From a checkpoint of a small mixture-of-experts model trained on Wikipedia.
Training: a variant of Adam for the experts, 725M tokens, 5531 steps.
Below are experts of layer 7 (counted from 0) of a mixture-of-experts language model. Rows are named router (the router's row for the expert), up (a neuron's input weights, with its number) and show model dimensions 128-159. Each number is 500 + 40 x the weight over its row's rms, rounded and kept within 0 to 999. Numbers have three digits each.
After each expert's rows: a language model's description of what the expert responds to. This comes from a sample of Wikipedia text that the model never trained on.

# expert 61
router:419550462508503513451598484500520549527477501452454480470496449460559519518473469425508504553585
up8:551573516500572543533457540451501491511478493440562510472545477527526547549453460475543565501530
up9:502529514464515526379490504494524509477429426515497537482463502554571441532496502495505491533569
up10:510524455506554424428543531557500526498495499453485500474498493455520550492459494396525531521540
up11:484556460452498519468620463448525488545436508474496544514505514494558559551481529465512489437552
up12:420440400577565530475479493509515539488476459503462527455469469458541481518516419484496511498527
up13:494565568513528466473462508445514516558544547420493515577524516528492493565466499483461523458505
up14:438500495567520515511532447501519597421473531438544484409478473542520454525535447493417529487523
up15:475505525479503494432469486439522538620453488520479547567549488508479471513526505419467400473499
up16:561501511396565510498481503480506511540520461475496511593548441549544479523433436512472550466486
up17:533445456510487518454470503478481512580481414509474522467499485475480555540471528570495488498498
up18:474514518518511413417541523506472471530561512469479488452551433516496440495514490463559495569496
up19:451461492436496450448538450507523460613414512504475422411507502456543550504488492516490544562543
up20:468483499465557476454426484498514486450489615470468545455473495474511443558469459480515520485498
up21:544544503525582526499457467435490549512511502530468555501516456507520379534506474438519472506484
up22:527535564474472504428450549499523407530504560515520476535526637517488563526497523595526494535575
up23:522473436457447529475579550545549518511468521482426501524517478476406509439524424401616451484528
up24:488606585453540518498498471447562429504459611501549527465482478495542504539499498539497510466422
up25:487450569575492539477521541462524443451475595438449482409468501500480429565501515465511465513529
up26:408502536514507481466474571473537572494513532621475480418469538498411486442500480517451495488487
up27:476484526526474472538522549483548463481520529523510493457527436545449484488556476529510389470508
Name-initial capitalized syllables

# expert 48
router:478476536465533529513507520517510512536479559497475472469496493447574517522565431411516495438539
up0:449528501500573515493492511517517515495512436422474491419502494469483496491459453493541508530517
up1:442540450493490456555465458512512498490525515507507441445464534530532468568492462562475488458559
up2:467557472520503454513528497509543520513477523504474467504528465512460507493530524613522440452509
up3:559518526554507490557492514575552488496468480506475528522514515518522541455501513548541502463499
up4:476523478466465505462505526488532429388479479509458445469491507467541520635557488566465448483540
up5:423491533471568493481488526499496508470503480443479506483499515482566446517495459507506525547571
up6:474558437511453512487530521467504485481520528505425454497427468481509488580476451449492515431523
up7:556456496481530468456509473457497460483457478457545438465528521442561460510496504498542457512526
up8:462565476535526485493513492577495489599467503508499483477487534599535526524531484493582501562488
up9:492550519464539528459502523544541500471471481488480456465540538445542423481541442560522455480570
up10:481514495530527529506503446460492478542401479453498454522496454499479524509473560448507514533554
up11:478427485572460516513496464511500491448485575508541370494479402570417487510543487484440477441471
up12:454516518516525494516524508445476482511467457474546451450452426518539465591521506518465480525401
up13:516493510475519492477467543462509538499431457499532469485510508541495518474496541490474568554531
up14:501465467500548533522537476520528498506496527521469477469514504458463514514500473546476491523478
up15:480480530514466479484511469471456549482480504494455514459447493490497510455513514537491517459468
up16:544455523492500497523537490564499545548488480483429481480509524487519520485545550524523533491521
up17:464497508540567518503519433531494604559514524481487499557485564463570502549543501524567498494576
up18:489474500511429549508491505537513412557540603486468491527541515496543556479528433531533538522575
up19:511467509457542465491517490473485459501468473475439507549502493459545459445524523560515554533528
Sentence-ending periods

# expert 5
router:485520507470460523412557492484542493543547490483483463462504498575521490561528508553503520520546
up0:512512470489528516543523502496505507500530522481478434466492531479509471539386471519415510427511
up1:512536499610538460413480527499525490460455497563534461536484568560604480519575492450535485448512
up2:525521424428475486544521523542469495555499495447510536481485517499527526547499466502477576430466
up3:388474518452612476510495455517501499513519501532519454517429481599534525457449445479425477518558
up4:551425541441501485475452497467576478482520522584505530487487568441541497466557475487501460504483
up5:470522504522569434452477494445525513481514579512494489505500453448478503522456467521571511462454
up6:514557503514570535542449497574500519475468531500511480449522490512441544472511513461454464466533
up7:524514538486516559597473452559486474535466480503509510409383479460475460516474502480510480475491
up8:522529507479505478540472521456586470487403472421509460476410538519528466534472470445531478488545
up9:508476517463483491458534546534466471523495537514435499536616441473487432511503488525500444514618
up10:547514477508441486543450494543536493614513511407445501513449451468462461532556481537570491516551
up11:470492544519557564476540455542533462512431513493480474458543506590443551561526446495418543521569
up12:482565520471590525493491518558515562504493478485518486473504436530522522519513412443527488477489
up13:437431559508440550454469551588493489488447439508522469468463487423501493567503467503486477470451
up14:502538564463429521444486469410524502490474522518508491511553532477469486438513515474477486483480
up15:469537519553450442455493532469500507505528493492510443528556500481486503493503507520475526524432
up16:468511497492469483455487571599513539526508501479461498571437465516490441538405457490491546501478
up17:408484514479572567521611489470531507531522437471520519421484543527537547442435500533541583473539
up18:434542521448512473505558449471474484449497502482535408515512523508496503539485500472527495480417
up19:501504515448459505517552528474558529460511466517436518436570466484526502536444517525486408506515
Mid-word syllable fragments

# expert 44
router:457464496483525464468537533485555476553483493412456427495482528484581460528486437507475504470570
up0:429503489475505548525453492552552468537422512474577475493515560508479487530514503555547534490517
up1:518535486530483521497476502556523525485511491470510499501491511550513547503509446485512612499475
up2:454533524445494523543506475487558531454538432434472484528469541428426507513498543570500507541473
up3:474527548512567489506565612509491552528445575508554509494496495497553499609510532586465490475511
up4:475475500516530566468508470594549494496379517438509469565454505564522522513512429454492446404537
up5:396464471416508496441511547483487518478476529542461509410456492545534489533490531409542509478436
up6:488501517489533472492515544585518542505491460469442538476510532538524511477457531550502549536438
up7:499486540522525451482541510586498521538577516454486566495530556521581504503502474524523507548562
up8:487519467440464512453594482505526530476514448555506487437506493506536444522494497459537585515468
up9:512536475514518508492497560525569543510529488472537428392459400599467545610553508553532497497414
up10:426522482585482575570544542500473500554459467519519420511454469564564564501495489410486514458527
up11:442487522515578557516608525475557518458497500510567442511535535543553533538565532513542475471444
up12:485479518426500545520510553458493530555499498450483464526458446549500520512518461554441476517482
up13:525502529523541510410503526511498483453491496484523511435508551530502520517563496531458512554525
up14:466521484503431496506515538516523470512456525452434567467472513553438484488467534577530513477560
up15:440546445513501407468476497525503499551495403555547545465537436561539462587561518477480484475398
up16:506495523453517535591473554561543452447561472438470499465515540480479541521503510504525478445588
up17:487494476496545488430555492513506473531525549449456415468514491541532496486498540414458595439540
up18:539495533510515572551500480515571508502497446519572411482494525445535456506507535535496591541525
up19:509467518435497444537465514534503498503540488474539500489509573493506535587509534478457621505489
Word starts after articles

# expert 38
router:469526451530498502419568506488517577510481514456476483473543490472563540528484421420455516509538
up8:450504479441485413488423502509501561504548507522483500563494469521539566516572546469517448475518
up9:505455465493485546531570483538518507541449586462546479488405487521534549474539499480474518476550
up10:520459458446505473500510534510508547547477490499508450512483504602523523599470509458459546507513
up11:565508439513496481451559557508524497605471462422538455491506531505567537436484452512472583471509
up12:559498531514484493581481573505538507490498442520472485486489495446502507549455433515475534505510
up13:477489495492419519526521536452547469505496551523531393528522443508499463542459531447470520432545
up14:474472464446455439473538503520503548478468481484564550469525488515538488554546524496475556467530
up15:595557518580542504513512490540535522498427472506468523501499498536502480492449442447464624368506
up16:461507442420536489500485489518527559523455493524460458464468456481540470568566459488475536550528
up17:446566503529519395461489482618504559506507436550520528541566513536503490530544496486481532519484
up18:450567499411494470484487561534552438549546482499462535497516552492556443452509444428545506557520
up19:429396478474531499515512478613474559613444440433546446477461555542533480565482537524429542543489
up20:450425506481556415531503486454518401530546493504522457442435455508505454559526434529497480467496
up21:506588524559509497554450538478553551570449521442473477485507493481474519531467490484446555513519
up22:405531473472523448485493516497514515458470450514519455428521494453504480447526465569479490500468
up23:516553443501525469530552517484501540510523481513452490489492480485471489483500407463513487456498
up24:600484432509475463545559469507585495495482488496536454469536449482489518541487484555464462459508
up25:461494551519544497528519540486499432539408498524485472460492509520463466558529443540461556449483
up26:563567477504452476474480500511520509519426544515460476507526555475498598460475429498526529445507
up27:437525520547506548461536458524514480515452470544548529501506492583579503514510490453482518545525
Name-initial word pieces

# expert 18
router:484535462479492483437552589508545486538474552495470459464514450433544497529515460430456425452492
up0:535495431509492557464534567515501435540488446508505492484482511540503449504492505473485526493542
up1:511505465557484512457528520531519575528471496419472512484543570425426452454489447463488557492528
up2:509540462494500475528489552504499477538499550521435532524514546496477464495481452521558484458505
up3:513518503518480520404547467517494516570457513417433447508434483466481530498486482580425600461455
up4:493471423480545535440553495486502548515446514505487480496494492502511562547488497468417575519531
up5:451540472513464519495541571551502460490490508544552539525527484478533476496479540509486524488461
up6:451597478474533526536493523574540534515478485450523469536572535547485543534473488534531545494578
up7:565509485462496534487536547532491499509496492532557456426521554511526476502502427517498484552464
up8:510496473415504452505502445448524471576453489505511444506463442504519501523486425541447471452485
up9:503551470532553519430541613551507436460501523503555463507573486465577520537476446456481458545451
up10:521466498573538494401502495494515494595506481483534459495502509482480573529465499507508529489471
up11:463538439451480454479525463494500485579513578470543511487540485499449504476460431499387495520504
up12:535516477466459502525541528507510492499470468369479495491529506539504450576545467503472446491479
up13:465533524459506499528493537488567487454449556522501546510556515491507447558533510518532493472460
up14:449585440456460456525491518447511492487514524466441480449453482545465491577514485533480447628531
up15:556483542529453569512558527521504494485486477482431476447516507466447454514471524530451483512485
up16:477545442517446518443584471597514475555476494474487478528504481528466487531459457465481581468543
up17:522567464462516571572521496508516529568525476496439426519537481522478471463487540514482544549493
up18:512468405548500492425510455554532555536535491463410525483538456469559537516496482514453468497570
up19:492461479542448473545468452497486567559496513445500442518588523529534556567502458542480452511510
Initial syllable pieces

# expert 26
router:517499483457464465466593486489530509492506532440468448502509489494522506489496462528470523486566
up0:519483515455553497434518575541522535507442434469479459401469543501542519539484540471534582527436
up1:535544556514481524509502559452464583501486529515442505494554462504485482524531530463480515444543
up2:446543555479475461512497557599511474470490456457542568542481479513538502494545395508489501524514
up3:459556429446483449529503513505508616446530469521504477562489473441508467554530477480506464533545
up4:523458566539496521469459517500523492412406505451521482529523557455528482514431465513512529485483
up5:535553551470496527521538495500499487581506514518494452513496506528533536496540504477539537530483
up6:434471497461484462501541483503493551468424526508524433532519506546479439465460461502437528498560
up7:476567399503515530481457558520541545500524506543518444539525583505527495536522391525527524463533
up8:474492489454538385477498575435541481533472495539494513523504477479518486520441436514516501461460
up9:462467514556527498498489465530491559437443562544594487545526462512491513456459484482455476505449
up10:504490463428510589451486511480513486488498525518468499478476495547480479541517513518529525508513
up11:480458543499477519498505447467515531505489490499458522450477476483546500491517501545483558480579
up12:524501384381533552435523576488492456448465499511490414526516493581508520583463432511480533510490
up13:486489455478439477482480570478545530547445466531495457449503485468590519534477468454522548491499
up14:511528512530540465471495521521500551448554472474509506528472555471516541516515502465492534538484
up15:492519491477501489501488526498554530500439526465430512486458461470505548523475492497501569522481
up16:516571454527527510563493535512510528553500415452562518463544530497491517499418499450468620507508
up17:451431515557468474465540428563472532542453467439454446493513424543503499498497435463483582521572
up18:508507480490486522442606469538462487545455474467565481516515508515550466561485472467463519471568
up19:456501446474496504517441534486485534539474520431456445450525495506444479506470511487519483509487
Capital letters in acronyms

# expert 21
router:498491516496537434463581529497515469501471493426487423470451510512543499516444453456511503502476
up0:493525464458560434390476559476506486491524446533440507472542486541496562471512492490498475518499
up1:484471518480527460530494535513478502507452531498508502494537452545505479572577443483510491540523
up2:422497492553461502485466469492521544538498487463506497483506451518480518529484440497497591533508
up3:501554532518489584529468535533497486430517485470477537457544458460578539481547448463508515448507
up4:526489444480536389492505501549512544515529473479556503464510508496508507471575445546470518530598
up5:447494449518507486533565485448504434475512532480516529516445466518511496481463515455536462540475
up6:455491506473506553487459578535545486488471511479494491427514505513472504483479460550538505542474
up7:472482508446455492482526515496549414529380531437428497520469474521554476526518481470469479530530
up8:516492518516525541552504516497504452472452542468476469522470538502515493478527431524484531556487
up9:481475475492530451483493509449533536519486580430528524504512480486516540503535474421587518538535
up10:466504509462499463546534556574540447488475426553464513485469568512558531463531554495515496471500
up11:501500526435470507495478492514512505525476510449550417492483550380580461487511508512407455535491
up12:481485499507488463512569609567533440465527472534508499484531508517502514540535490524503510531513
up13:530481412421507561588535531547524480525552499496484449485491528506470446557516452475505482548454
up14:484532528500554474538514533451523550476466567453535440495579456444492472529428446508460522516498
up15:554496490527449515528544627480553479477499477530470466540578540473522471443513497506571434512505
up16:524491488480540528508539470563526476524445517546518508540508491623475470515490472475532459500476
up17:514465517483471495505546462463550480480521513494509488439516506504452474533480499552501439538471
up18:535474554447493532463461534528508486478465487487504445484496624519435551493574470446511567546501
up19:519458484531569485461524485448518448451431521509439459440530523448438563551584475548511427525475
Creative-work nouns and starts